python train.py --num_hidden_layers=18 --n_experts=16 --max_steps=4407
Below are experts of layer 4 (counted from 0) of a mixture-of-experts language model. Rows are named down (a neuron's output weights, with its number) and show model dimensions 0-255. Each number is 128 + 24 x the weight over its row's rms, rounded and kept within 0 to 255. Numbers have three digits each.
Before each expert's rows: "comes before" lists some tokens at least twice as common just after its tokens as in all text. This comes from a sample of Wikipedia text that the model never trained on. Tokens count by the router's weight.

# expert 12
comes before: " ", "|", "20", "19", "18", "10"
down0:123134098117125119113165117117132122113106130143129095137098114138118085137153124089110146150082167140135142146113125114104129152125101171122148114172134123110103103114139110140106117136110096114171168101121123161120132103157151101164130170121171157157145165122137097158108117133152084125126138156094127098105096113123145177143129155114154077112126115149106126131126152167125123152106091120127142128182172147161129118140157137084111171129100150090121106113119136179133136099116124150124156124188143153108159098082109132092111134098124108140109125080137094178127088067134168136076110128146131163116167145153124132108078107123144152150143141132095145147126123142115139065144158166148147115113167145101169121114129178129120150149138144154147130119097112122157099115131130
down1:116115127186094097125128096104123143078129077149127118127124124136130117131164092129149114130123157137157113142130086140079135082106114132149104122137098141132125101137142166108187145142151148132089132114143134094122150157131154132106152135137189105117114148185153109154072110115103162141114102121136094138090109145128133095111143103129145139121103135127108088132144083141132155117083142121124122152152154133207148179134127142145148089131113099154119163132143100118129147129163147082159137099105145133140145150110144173102157117120126118153120135132128136122112115135162172160142099122144115132138137114143096143121116113112122101164136128131108123105126133145138116113093101116131189133135196168135147151146129149077151118122131132136144094066146097134121083198123114
down2:163131119155085118122126135133123112150130166136154132124095103115127132125140169124152170125125154113112124149174145133112110124135143141151142109110101118089149146125149117117122115122128099116149147103105137174134118162115099096109110134172114121088120170195127122173136133134123142114133106121108109101151075137125181165131123120129122055106107130128129149105105096145122125134105123092158162136142124138116103146092120134132099133152166101110083158132116165151143140122183147130171092094130128131146092154152143145170174112149131140092164134132138109120103125135150139154092122126167127122132150159108154133102144098159143168155127096140146133150107123162169103125139115145106122157113070080126127117133133126159214086146102113148158152119087100120175123124183129
down3:102129107132135155133111154170149100122155172105132105115146134135135141120127042102142118127123154106088101098112108117119104170129182117132131090129104097150151127160088141141136071098101115136144117112129133150092158127117114140132131124159118125139128131109153105128147135141148098097127104120128172154139135098139122153140133095129141155158134089171155121135157126145077125122132120098097130112129154130116166123127160102128165139116137124139132155129126122141155165104141115153120126128079096150113143144186147149146123136150137119120146181099120152132089122113140088110096100144138141134112117146130127119104099181098139086162052096125143112110080144159093095117109139078122090124139168129116172175085145081078148105149158115098130127114101143107148094109145130
down4:112116099149161117130071160190111131135063121160132108127122132189114118138172151103146089124135120129118109127125143169137174121153118133135115157113123151122083135156100141117100101135120103144149173176123090106141149148088165152163136144124106139140131139117163109119138163112069129150134099120102099088090077145110168150097170162122134136121178083158127094157131135141097131071154134128162158143125096115092146127107164110109121157091113146136141158077098114112116150135131117132142090124159134146140112109164133154120106081111079085125132137153125136132099132157129178140104104142115123111157163127141115152162096146132136140131133120131112100156125154120130135138155178150118113122150069114122159140083122111130105123151133130123124125115131101116147127124120136
down5:122118117168164085155184159179132130143109177136134120077183127141157163123178111112095175119136112127124136122114138124086157130158140122118123115172152126080120108119141114125130141143122162136158134169104120149119090111174139116142177128130143130139140158142140146152156154161164152175126115133071119094152142107107120101150138186134188113139159108157129131143153120132171132095109124114118127123120089119114197100098148137124123147163129109148134151135142125107149162184114149146124091109134133142157102180112143117127105118122131165100118108140147117096148078135128095092133164130135115104134135085163104137141097132121142117114104141108144108145157124133112111090155101111133113142125128111091156100158131176143111143136099123153133130116125124144158094129174134
down6:084122121125126099158150150176137117142150156146125109136103094100094088125136165096144140094162178103107142117151130125180129139095092179140101128125116176194119156155106127134076106103107151105126126084140146125135154118199159094161133113106124133151161133113116110190138135138112141122129129146134137089108114114120164132157134147159102141127164155145116139110063081113140101103143163133125105129143112115102139150114157123154108134157120143159140172116099160147138164125167118142136155128181143129162137136107137093115130143127095152137125133144138122105118134137118089132126143175128144156139124131155079111140141153133113131137138132131121132117160105129139160085118157188122104150111114150158150154144116122123082083118130131169161129078142143109138112147169140
down7:105144136138127095147098155138142135118174111140143080148142101110118124159118099141187144119096148093169156129130083108119124095159168152119165149105105163138119076147167142123143150145113131120091124108150124164120101124119141091129121141174087062175148114114115112157142074136131128108088137162152094115126122135127128116151096159106142122144093129129136139134134108181116172117137148084121162155150165159077168138121115112120169117176133117105122108104122116142141128152167126134136109115153162100152159118148139087121159139103143134123113126119181132151155129089116177136145124127148126129158182163130106120128127131116106140163133114104175130102128141109107080138140149149066161136118131129115091096130147104136134146176150143105113157108135146140129118153100145
down8:113132135122115087134069149093125139110111113111147067167126153153141165124080121122136147147132136132140129147132131081129103148149109135133092096118142158114127129119113099104120127166112141090134139176077115115146186110115085178123160152113136093115100113132140111123119128163149167127142136140157131085115130133181105164178093119097141130120119157135107086095135114195105171091159122145128105138116132107196142115145130097125166133147162176102119112144165110113126121160124102132114151129120129143145134107097117186093079075114159093130082115129143154141127104151096132124151116144107121184139121108112133119117118169089116150130139114167138169152146132123086150108129144133146152088134129107125130116105135142141164111121106143123140116140099119115155123149114117
down9:142170123096150123127103095106130164134132153118124102174151121183083116109126095099117147155129113093086132145126134156139074139134146112131135131133121110115104114183171090107137113144128103099128106103096143156103091096129183132131142113085167072137101151070122138196156097171138078157125134112112116118159138133128133119129113121118139130107129103121131118146109137111097179151147085139127167142115121142152072105131115119097124096105127154077123147121164119101129127128139156104132156120133099136074099114098144123103110105135115151101104113122122125094158097095131134151114095112145145096145139145113110124139129096118119148144182163152117143130125126096163138144135177141121163103134117126104154125142107118100088110156154131174111123097179135102153141139115101
down10:104175118128128173080109148127126147132111142148116134153146143107114160089124133106128135135133123086169155114163148150122138113142131148182157120104137112094131127123162120146119128121107101128117145121107110128162099124130147131108141170149115147126155136155116098117082130104129105138126193090146133129157118147110097137130141157109124140145115136155162146146120118169108108130136140087126128101102165114109098110111195132125106105146073156130138109125115112106146135074094109121139105175127118124118113100162138154159137099190152134129143082102097164152119134082124130180153125072074108113123057117154115130158137116123095131129142153104095087080127125137103083134138126120154111138161108155146146120126133119090142109081133167143100088110118103142106100139172123
down11:113116117110116129150131115179114146129128144115130102132137143106141123084141117095178074120107119137098149128161125116139143113121136121140122143128139090116148110144088156126116119141119082139148141147090121147092134162155127121173105148161096122173130094088107053153098119096143101137150110171100117150146088103110178106090166130119113123065107093123096137133120113145134133136163159098122153092131159167134116183160122125119172117110156115139111146138108145119183141088128147114152141115128109165132108131145118167099128129148140109139112105159148113113171132146121149098105135136106118096124154152123102183153115143107134132139139140116153148091174164127162120123123131182165153178146137152162108110114144149158176122117144085125090138127111115129113155112097093
down12:156141137129110120139120127116140177134147127158122132066144132149110154129170150093128119144161118111126139117128120126134120099085169135115118138102147161126127140141113122114130132148127134153114129134131065090086120108130113142146112124156164151074124108124117115183172115126101157156107137134174127141096134150089116127152123160115104106123108101150112164123134127111139120139141124138121144097153168134141112174092191097140216167117122166130122097142069101120110134137155110159157126148117131127181125105134120146099111112104156113126128114108150095160126106152088129151111094136182125114136141160113122149181107131122066134145138088109083145081151136172111128130128112126150126182153175098111179140106128137094121145144138109101118101125137143112099122105146133
down13:162132126164102160091119129092110113115180136142149159112143108152126109128137148134143122091110117107130076133141119105091077136162141149138094119119116159134129151158141144108142129180102138154131104119164109099113116100125083108142135116111124099176106141131128090134080141091119101136127123139113115126106049112181143129112132168127148143171122146164115112146085103071118130149148113163128152164143135129146174144137092131162168092155070112152148130094104108131124139152118119110115147145107152107119132150169163105106113110087107131100125112112137163125144121128131177102150132109089148092081131134137131110102111138154160143118176121145075128108155134097135121154128115104142156157148144097141156085135169128135149142190100145135139134154124130150150122135139105
down14:154118128186119162162082118170087142113085115103122152119123120136154161084128126155130111115142120115163095149103109113077147119129100120161132126099120123117111132140147118178113099141124153112093161136116050082165144157181145160116115123098117164115156114135140095155121121160113157119137150120098135084139108156149095124115126100093136108089166119112143113136094139131135117093105147143126110179135110193116122163070091127093173147119077115136128121157139118182099158138138114146118097146127101155154116139093113119119094159124136138123164124119151125087138099192111133136128141128086109151154115142129125101125183159130105143109131129100134119111125119117124134113130118151114114112169107126131126107173136108115144155112094117118107099142134170111096134132131147
down15:137115157098096127146120106096137132127169143113146080156154119149174116131131132107106143128145110089108159116132164121207162114126134112148110068146128112110110081144139128124147109176126132168124125139140131119110159148134164170145133124080122104141173119132074135136129134099138072120123113092154111177119163118142094100101153101115137108116105072113130152157109146128143175135174142166161079136135144105133101120136129166153149078117158113138120124101117110107155117119125102130135109133149150138094146144126113139151175108127171181115133138150155127147133155107125091094171076155140128139100161130117088141114161119102114103154141122128126150153130126129119155098088133112111133154113115150109148170127158137116137132148129161174105180112120097118149139160123111
down16:116162124170169118081175122145162085141100086091113139103145127112089103126145147115104123130090131097134099110171154119080085154173130120098156124080144114170120171133118119117123147117162145123130084138131125131139139189136120159085131155124098108107129124102131110105074146095121080140116109157151130138143141130098134133114151109144095109103110120144119105115107187105093153172122107131102139115120132113090179131132151134133112144064115130112116127094112152172144109108096129113157158118112130070140103106156150097162162120098142134103105129129150125103120123134123134107123114096087133130179135150155125089127153107168115138113097150113118168138142078080117100129148157121114152144173145156150142121104132133137119117092138104152120117137119139144107150134128147
down17:119136156152162129124118114165075132122140120123128122126155141142116119172149117115137110101119153156109168095174119149134156158145153119117107124089129065151118139100124094115161170092121169132122122162133187156144163142097177087101142089115128096103144085101137137161128099112129160077090125120104114149099089146142117143120149159168141133107091092103156176108131139161106096124107155114137106138124101156160106121125131114112151116137155131122121116114130112115082132090117182158156107132143130105171152163100107107117140135114145145121116150141159137104138119129125093122128107133174122080144141127134123140132196137145094104141137066131133135098129081076135142109118144139128101159176126140167104139154086149105125130130149123144115155154150118153126123101125152
down18:134107131124112131158110134133136138103124139137148117080109135189105147124108102119121110127127154136084124104144117157148113134111116143142142173151106082149139143155138120107155155120124166118081180104088137080130120109158152119127147128112152142083144121134108145164139146091162105101116101138141125114132101103172099149134151110083134119130134105148151108134108082133096161106070133138158170146114156138122133143083116085151158116090122084132115107117107112133133089169087094129134179137167169115192116145134136119108145129089140097136184181129115125159076116154149081149099131076129094128158164108108139160174115132127141140148117102167125105084167127142127092105142118114115134119147128142091129118122101122118129129123125135139098135140125115102130086116111154
down19:114119141156135140137139118130083137162133142143166133137103131150135128130144116074116172110117117120116156127113115104174079126136129084167123146112083163106117133155114144129097137163148104171104104127113124171127115111119133115128144115104112141148134112124134116116175114133094117169131080129114136161148101066136135176158136138145083139136119108113116141090120128132098135127156147134087123079162157077104121132102082122164117147152114140153105116162130106118114178166124117135137162127084104095119125087134132126136113107105171107109112146117147101134125151131097152134104111139171111114059082153157129072114128111139108169161133164134147109096118151118161104120102148120091133128157146096175132098163162146127143122079129120135175099165117143107131123161152143
down20:090095161123109130184161116103091125159107120150109107126158140102138119147131127155129119130121129116104174103122135152113078138129097125121091151126152145112116125160117137133093118085147138141095162170128147137136088145140120178140151153122131141121129155124121160125106164133147151127093122168143118119128118130122134100130174157082144063149141141121129128062101160123177139137124086146151122098149135127143104144188172132176172106145109085100112099134122117114140140127144089124147125092104127146093128118098150072125101146175110161110091121120080118124104137124117160100125143137139140157142132158146120095105129087109130097162113128096159091170113146121121162134100096144147125122125123114149137088079118151125144121130125154108124169089135096106125154071149116
down21:144113127134130144077156154161142186152103130105084122154135118140151140109145116086102137117120175132121108115163127080099175068122150119124122128112138131110131113137141187098142077114126086141127128121140126091117135095145112115129121109140147129088149127135146099162165128137181146148137133106178124129120124087125128171127066142118133136108102127133116116143132106155089102123136107099123180155155125146115145169112147128120076170125115172120149109142126138086117116119147147130157100129124120144121128120148157137103167146157197139116117172149141130078158123116137125124142146068100108124111146111145122118147158147125138146103094124099118114145141148117154094134097165150090145139099128156155129180176110094106138099120100134165093121135118152153178136111118112
down22:161129077116152142138120134158156134129123121113170110133169116166129089075130080122150114076122141142166124112145103101114112134120132159117119108176124109167120117142136122149159110109126152125091111126145082115132111103099110137110100151126099161105087132150091092145151124137170131161095135122111097164150157161116166174125120103099114162124138109106089154121133141126103105150124142077113165133123112103155119162103128177147136151111106128139104105098130148117108181137140158170096130148146098131144124157106080112152132172137141130163133181131194106138153107058104125148136108115158127172119081154148113133144135078149152096145129160145148156161141111149116131166165145122132129144117128160106129162115112112166117142116122127118104138106131141112122124104112116
down23:127142103111108096113153132137130134126090108138142130160122088087147120181114125167129165138134155110093107120091111104143111144149101148146161106119118151152107163149111146112163120098119114113145123176119159129144132139108167146156122143137133110087120167136141136117080154115116104102098136138128140145129093147138115150102135143164157142137131136158096065087167107124099173120182142179112117101116113120156144120148112157102116151082129106119128098124168106104133160085123120156115152145102183144105120110155146115066165141171120156142101109174102133122107111106123097117096071108136129181112142077130129141137124167131152109103155155108124165109148131118144142127167123173154134139143118127102138152147112124117144135139098145105084110123152118181154111149168143
down24:120142198146176139137139107123125196127167125122130142160119121143124132119137132173129116140150167113142163145116106102134128121136134136098129149106140113101054125101151079135124117149142137135135121169098168091131141119119135106095107114116150132147129131149135150146157122128123058138147140131116125135105169181126103157109152148125123139167177096134099141119088145120157106121097146078112169090163094164142117122083104135137153144146131134119113112136125099153106119132100154079138142133100153116150171133138152136153140114140141132118139110106082118091174117124111130108143148151150160128156076072135107166142164155112135091096127152122103082105134111129128119137088143114158139073139143094125122131112136152170115104125099091157154084101124133135137129139129086
down25:083116131128145130122113157123096133159122142169159135087128120140116112138109110144112108123114129147142187154130132120154140139105145134165136094121117163130111156141145130168119143123096116153121109127055125146186117129140116124141112146133105099128108108121125173144140092129161121130087114134129173129128141151118094157156125133182083127138147138099134098120119147142122129150086127118115132132181170124164178148088135122128125113147178180117069107106114138119149138112159123094120117128084106158115155071094173115122106120169136129109166137137151139159144092091137113153151187113116133158124109144123096132107129154117105138120120150118104137123142158157184132116152137105131103113159161097078154105147168150110143127080146135115078094131146141130166116174118122
down26:133141105098151141131137121139102090120089153110096108089121162146130119183111148138150111102103114110132092123137150102145107147138079085110108150132133116146129128137134111101151173124101118161124127143146143113070103133127113162149132139066118121094121154125130155102055141164081157102120141131154137117130118133124100115137140077107142107171121130130096149169138128148130142103138116124125090149153125135170085136155104095122119149091135157095111118144156138160151171120198152159093117102064093114110108127120125105126146129109116129170083150126135144130169111105160159083119165117115150133122129099063149126142128139151107137108127114129103147177126142110150141133097112154141142120155127128157078119143162127099114155103176130148153094116105112144131128144096110
down27:158132145123150131175140091132152143161163123120085136124121132120109149108191108087115115205085113108114121069121121124116109121137138174145150171125130143128097165129179131151117130119104097125108101147111102130144109165103141090130097164135137169111102116115155173143141102142149114113114106169128181136145158119122143124130176131124126157102118084132148135110147184080073123088092089140114126110132063128128131137138099142138137099115100106102084140115128146145117111135121169095146118133102088122117137157143104117148138118133139153127131152130123116106128147086135089107181143112099152144150140154177105147117130168135123136142115121126113067109101123157163135140122140097123129107125126141136112175145105136165148102161117146099112078139132135137124133099140127
down28:099108129087099135107113153105145128131123126131167087131098116165112133169135098130142146103117133148091121112109108164149144117150108112102130155116133218112119131176145127139085092157120104125104158136135115188178114143151186133123141138186122120122084111134124159119097116140155108120125126140114132156117113117109117129110104131087139157132110103152144132112130158114122155125113086115149102095174101146162108124064135119135125142097135126126139142139134120174137180136161115131135144127129153116164139159145130143152122128136119132132142095116140149112132121151096153182139133149185134122118145088136099157094115129107094128119164100151096115126114089086137184154080145125152103115158120151120124163144092127083161138150119108148161136122132098108076127106073136
down29:111108127127108130134122114154087169107121126140132155116148140151112110128148131124107103120138135128154136112127147126135109163168113159116131165137135153124124168139112133131125176128149153150156137106118132125104112124136124181174116126178093152123120122099122111112168146128088110091129139097106095132112096148087101169117148153138102128163134178144113118107082133128129116139122142146113118115109138141116157137155098089121140106119048107176146116160121081127108128085128121115171053146126185182160133161138115146118093132096163130116134154205111144088123094164093151142129126131135113149143148111125173161153143117123078112125145140147154112128145109143108138146159151148130153155131142128091142112097113076124144121123155109148093112134188120150102132132088104
down30:134139103127114084144120217113127097089119149161144147105131145124117115131112130129149131135111116157133127112130132134152113144119119143131131144122126130126149138166149146116107137120130177139133122103134135111158101112135148104114136113140116131129092083145119138133099072098124120125129166150121111121114144114114170158173128104129125086123119107129169077078134110097094167139127109105112157172141122136099121126132159105113094123119134117168083146137069178114136098150158108151168104145085147148146136104117126159157133115134139150155111141170119134086123155130119126123128135129164148106156095120151135128110174153114111149096142147083093145079177095142142108120097143135100126107146127126138152130141131195111132200131116128149178039143104152148152134130115154
down31:136118145110086109143117128094180104148097110130146139123113116149094115113131076106113095092108155126139146144165103118152084129147143139117152075136157159133111106131164122139153119113119125123131142174128149139111170152131118128041108118135096125099145184097158126130132066153145129135139131097129116159118176156108107115140126151145190139147105147101142179136127148096098147093129126116137138106127157156105099156092129139134160172103147103143111085118125109183126137131141117137136132103127143121135117085139109133153079107128112144124162165135132111131102079110095094107122118135110114112095129148138116093117116111125121165132117146165106132117149111133110152130127137153125132131144170185151147158149186108132146157120101098103105117147096149155136130182082112
down32:139134147149128155135149135081136123170167102075157134128098148168143126156109134089094113103128119151053102085158067112179134126134150134083085138145130106193112151129090133171144126158137130134119105090138130146133119128128123126148148149147137105120128132106128097136126160161129100173130121097119115154157156125159172126124134117146157166100181121122158160120105134116122113121083139135138123126104138105164114165130133110170104143132104138147109123107083137119100124131115151145179159090080113114131119125138132095155143084088148140157150135107117103155124157149123147107146120078124113131134131125136137117074128127110220111137125128074163124148110097121125113124101101160155141106148111156141123147126130110135122150091115095144113119106112117127125151156147147
down33:122121156155121143135081148097142143113104145139130131134131132143125134093097158129095152110116104099151125124088145123143102102125067131200172114136153181123102123148137113098128093151116157126104100105127176128120127111124116088156153129157113102127128143117140124159171092111129145153148126139121127122138079127110101158161113179154116083172126122097114145112099111115148148132130103116090105149142151130153115076154098107150132106103173131128114141142151135083145133106158117138136130149114115144156105068094135151116149138121124127108119150142098167127163119162165090126115108145131167179134096098114148130115164164120146127096162138127122149172124171109171171088121102150166134150122108123128168114145109153113091151115121114131082096097097111091115109159145116
down34:085124154104093149113130155128144148094151128154112119082142131064131112098124142098116152125158117157120085098126128135097112149136134154131118153126139159123097129123081162161107097110118135135121107140086124085093142133108096174155137147106108080150162105168160132149124114114109113144115138161096125130127104147119109087093190132134149142091108139093119113136136160183148127129144139118130134132140106128139118115124105111168133095147122142127122148132124094102104078168098158130143120150148122109146145102136132118144162109112167130173104106125123164106097129108124147133094153126117153152142116159191076163073110121157112109138136174122105146117116151125139137124122135079127108134183102132068138145104109175113126123130069153127155109081092136146115108131139148
down35:140151136117123106131132142116096137169181170099095187122145160129102170167122131128111141127124106101133126136127135157085163137143120113107150151136122109128134153117122128126064163111151145105094130123150143106136115142113156135116154139076170087119135159113174118114145116108126128080128114123127122115107094116124121091088127134139105134116112148193131112111155106113143124110122155147130108140135173121119114155149157188108123144112128095138142171160092077128105087127130142150104139140085118088121131113115150089122127121132155138129069134149122193097147184166114114127142103117125103113129105108142171120160169166171117131125115123148146114076169138150148086158115097152118146139123097124164122113118112162143168126116128139102099156140103128136118118146076161
down36:094140107094165148118140140187104116138152093129130139127150096119129095138130134161136120154141131148141168138128140131115145157120124111127131113143081114113112147131113158134141150115121111103101144096087133117159108108149122180120124059121104087151148153088128128185137106173163116132132155132131127133126196100106123104090120110113112141157130103137135056171101106132091178117110074139123115145120112142107087118133127099135106100071093070155124115154156147153077167099115138115113135147123115156114099170115133138114143142141162104136103143142123127151121106115157132141142162085128158156132126142128124134114128142113154096111109101086108119147130149141130122171158141128154111126141182088117160150118086155177123164119154101105147141123138111146164109142118093
down37:139104129148149159119125103158121156137152121141147149135143103122125111099130114084120112108163157146139155104089142155141117124123088096134131141111118112142132087131154146171104153098117115111109126133117154120125160112120122109104117098096119176143132143111121137153123146104162109101132123133131069111111095130131121121111124095156155185145097090099100139105116126124106159165121127133127173111142131139146094128094124138173135106099139136101106135111166099144141118124093105107119126138107105107140110133087088169100128117134166107167145143070128082089118152116108125127115116104070138119107159108106154105137102155105134123174137099152136140076137198196147109127106141175091099124135132082152079133109085146112135110128107138101107130126125141087137179138189133
down38:115132145133144165100122109109138129094113073139107129125111086110119139148101140143123097140130088116147157106126097159167126105138131111104124167119153140154107129110126146149161143144136139158120121163132129117118118131157140210136113094154139127135169156150137166109145124123111108077140138104162153150115147139121170115108137108135128149101150087100082071147152080135150183192174112147132103146125121154143145155145114154099080134125138124146090137169112117134120170116128159132108135122098141106125111147123161120129121114138142163135142093138140120138104115125145109147138089090100115122157112110142130112135085089115088139138126129168134116174100135134137140145102106126188091116120131129078161116134147148107116146127118154165185163148151098140066136176092140
down39:136112132136117144084125113121167126148128104152152107149140105134114082155109131163144115159133110105187108152151134127140067156101162143101094073121179157189103118151131126126104124124167113158148149078101116082109128155116084116126127137128082101037172183125145105095112142102129124112085138126112087107094123158160134139154098111154129156134181100117126110141140098094093137156128133133107133139128100144159124112078135135122091123113108105133116110152148126144156111112097128109127148134136117130121104154118124156123157125138110101103082107119166152123125126143147169081147114130125150129159114130192173112117109150128144169131150151136103135167138148148134115148121136132105117125154121111156173133124132117133134120136169126123154092091145109103103124135128128
down40:125124114104137146134141171122076112121107109101164118107163115099159135113143085139178119124104130107176089077114172142135099128080146103156143170156143164139167158131142132140169105146156136135103150158119119096132165175123098170129115113123133161153118103117150097168124102145119149151139153148118109104163135133115110127114103138123100137121110157108121113142187117120140084138152084109161124185135154120132162119181104131136136164133113106167122138091161158120103118187137128127141149091124176142115098128177129125097152119138127097116124141148111143147128158121146101132133142126120122164108143090127136130158168168104105154130081087123132123156144115156106125114164110105108103130115163159118135139133167106145077145154134147148121155121152107153106149136085147
down41:120145122140148104186119134128145179117123143101085141147131189124166091103141127101103140119116166148130115144114136118142101136190148110109131127103094107086132143146127090157133133089135165125129155108169107106103204128152127114110124118105124081141109098141097112109131138150120129126123119108143120118138128142141120102143134096105101120144158149092150142166185122095141140119097101099112153177109137169158155106104125132109126155137135104130159154116144097125139170096194139126137157144143108154134147144168170143135131134117161136143105156115077108123102170079117127085130113126157114141140081119102104133128197114159120133115137149109165082146131079089108167111125127131134106133100126135149174148138093142136177165133101130135110132139111136141127133117138137
down42:133151118120137137090132072113100155090159142150086144112107127085133147126143116153140141126102108107080134161130142137148121104121120153125174128122118139117103118095135141151118137145180170120102091144149154128133140090093155155151111115157121132112092128146187071130147158125097193113145099096154173107097124130147124122135163115161127193132078111149110154114197095100098104175124098107123153106129128099136129133188147146113138134146121126143112150121118116132117111172155139144134086100142134127146160108132098111096163131100162139139118125093128135132125148106141122100125130107085098161131149109098130172144113102083129109189155149100118127148148148120136137130136122108123114108141147137143134136131131110133129098162120099115127132122112090188166097155156104
down43:093112117142117152161126125174105172119109124141120106138137167128139160111112127164145131112124123115151161121092141088139115134147126154157121119120135138119196136135071128091094101145104127106107180133114137085094123127114121121126114142163149091114165141096089102124125125145165176137137104114147162103132108136137148119146141131127104166118112145090159107142135083131117132118152124110126104175138142111099170145133128136132128120120120143119109129111102136159119139149149099110110109118094122135162135093132111171129134098135222154142133123116122081112143154163124123120181126138127092148148098164115141127116141116149084148132142163097189148144131080131161186164096141125118151134112152167169064101122126173102116129117118108114087118119170139099124098104146122
down44:159123088161170101126147123086092121151128121168079096160113129153096087082152118176141160111096129099141138107158085159147130171145145122103163121138100119087139138144144153106156132148114146138154142138088141136112135116152148101167148163118131114087108151145131103143157124118096106146155100144100132117120072145123124148099147116097189133106144097106101155103128139179109097142144175133118102157139125137085140121117097121144125094108147169094122137090104123119097159144104110132138126108134172144128124138093088112140105135149145093130146093102111172128099115134154088149144121161143110110104132165160128152202147141131093116124150094143101142109118138137127116127135151139146145156161185167134126127128131121124116140109099133116099123097149082167133131128135120
down45:094138144116083114112129145139100148112101164112158113130110142111139110136102125157161060150132099144142149145132165151101088149133117142093100161089081146117123157186125116118062086117101130130141077107141124099176139137149097154119118097152098143133137130136138114149125136130094135083118072111119116077109106135101133154128166085145129147123152123117111134093086173138113135114139150121144125139104116172127105140130093140152133116116124142158147179147129127113131136106112112173180109154097116146167117113149145127092131154143115146135133129126126085113119107145121140087094110121116119153116100118125112126118151109095100149124127122128079145109088117148140109107124122090150181093147095120141145086138135150092106161159096152111108107180105107103109093089128098
down46:108140141154124130113106071108116144097129126145166092142148126142160138133108112112101115140133107103112135123126119137130103111195114162143103086146146133140153139113087134160097108092108131139137123135134159115119126154105146105122131161134089115142142112138065133142172150116124107112133129157145160119100100148172159148121115108167114124128126130094170113091123167090137133136151170145104151144126156132093098112141145128155076152125101146172140168111094122145125132101124108183154124145118102161104160143114146093129120158146167183105137152115129166073107138103099128116091129156128154137089141126120126149156154163114128134175120113143145181144154124153141131093085139101156112116116169151121113184103106152096136116143101082128119094129132114142118073168088128
down47:150119134141124139151141119145129161149182118126126161172133140138159101174105138127158113131124121167110147127113147082129126126130100106119096174111119117151104124143149142155125080106102139146123132094100151131098117140122125146086157108112158127154143165102118135090123138139114142144130115099164166169147120151129122123156116183149092120162142168118099106138097121137113112096114098173082130138144164094083137126118109086103144118101163110155107113103142145114145106170136144096134106132102101135141141129166133116130138103127082120144132136139049130114157076148131165115146069115143130133105134088095111111111172138146146135132162088116116136118178112132169133116128158120133105116141134122132102146175144085137097154090106104091084181151095122135139166102103142
down48:134118097125074095106119157156066111147080124153141091170126162159181141131145125153143131140122098140145114133106159086134094129149144140114083133122120129110078104154168104133132112132137143157157122112127146122122110125125080129109150145119157136097124161107145135119118120110115109177133093161121130056093104131134155101115121140153167091111118104121174118145126177126082161120141141160133097166115130118106149127136117122124141155116088134170170128117108094151112141102140081167153095085096115127148116080122114128110168110105057141109090101125161138150173097129121138112097128108093158107138107163141123109152130140141151124126118131125096148123095118133118086144149139128164123134121115122096126131151144165142179126113097124107159100111094113118133119153120157
down49:097122099154114136137125123095148125139146136115104136147160153154120113099102127152182155104120113161150158118101087077145116080144142157145121135113143122169167121094095123155171105091142138092161132166109169153099118171148191100133098156142125149138127143131106154095116104165143090103125141123142131118081145082113149147160131130087118132086112105134125163099146082110144156109102162131125105153156166119105125147129147125155164121107164079108127126100089067150125120145125106146146119119113078158089164104091146143143108091172146132122124118118123103127095120143086149130124114103137129122131124134153133130075146152117088128120120114105148120111159150100113147139152123079141147078127159125108130129177131155094132116120117107130112115122123154124124173106157112
down50:132158158118115134080079171057123127094114101138120115164148128118167107140163111121117097119147124120133131107145143140098145114120112131103103131128113156083123139082106122152096107117146141126123129136140109122107075091113099136161139110112147113116155104153141099112043145088151141135109155108135182129125116122125127109134169159106108100136096129114120075110146159114125124170124143146158110156117120121159115117125130153126146144108136085106129112072098092143120127130125129147105101140171142121118094160144159192132148143158136080116137088104128151127069120134138147140110135118146122157096107139114188098109124114132141179109146112156168103142153159105091110090106099111129137174113146149133148175143108173143112118145138124163119137141136110120126158105108122
down51:102125106122121124130155149129133133099133126168128122142128162118116116128154123131109137115101129101094110125143150180127088073099119113122130122135102166137123132109152124150102153159166084109104131137108140136160089115106110101148110058106094177086132107152147124138127119123152142113112162142112045129143156093080124109154116115128118079141142107147140135129105105192120122132140143136145110150164145146138137180097147166109130077074121082133109137144122129159113119123112120128189120127146085178063132167119087108103166102127104101142108126180129126146125141128138166098130143103144139132132087130119151128118120114141126079167165147116095135143123096140160107179114127128121135135143152153123125104123127139113121138109124147144114112174146101160133122128176148
down52:135124188101102153117155161121130154129164144101120103144121171129117135160184126126140123119130092106093135107125091075141128152161116141122134129140157143139156095108090122124102127128103125109149160153150132105128137165140109117139114108125155128115095084136180107170130117119116125134145158088155116147099134173113099118139135134118159155143147135127105139129103146129086157097132125154149190155150131157147106119136106148134151090112112146129138150112149164116110134135197169094139164103135175129154164128146114146150169120084110106170083120114118116102120133092153158064166129139142182118111083134131110136126160108107119116125082140110086121125159124099128116140112140103126127142169117144120119139135112108154135119154153140191094091099086157115159123125106096
down53:138076144123122124103146131125109174116095117116145154168153155099139146172097157128100130150144146133145139151103131151133098114111215109098084146066145123145089118118169101152115119104148137096128089118120116114078135119132141127107160134101137106150155142119107097125129156160166116155132135116128143093147143120113125137125116140105173157150108159106135145154141127149109120113098114107139066142150142109130124106117082074159131149125119144180139164089152123160104132102131105148131149119127133075137135123139163112147152128148091143160128157090127102138100150114112123110087131149125123134110121146152125151102151098098126135130119120114118113141108087088062121163109073077100158114155111122159131129087103104104176130109114131094145129149144153114122099129159099
down54:113139105132127116107153175046151163120141154114150128109136095126167129107167109100128140089149083128116144147175133123112124155138126129095114152159153145108138130117113121120171120146110115106127154166103128098096171117137129109139123120122141105151116123154172114104149116064137147080130157145137113088152121107127118124106115101133140153133139121148118151122127123204155139099120126114129147135154171159147076128121129135107111125090133104148148137118117099135133125079135150115145091126154105120116126049088087143177118115121145123108111136120139128147104108136100167108158106145097089106119128140160211084114148187149139107099166111134142161102132132118146130121150135100125117152101087129149104178121091126105118154124119128158150157142147091131129126116124147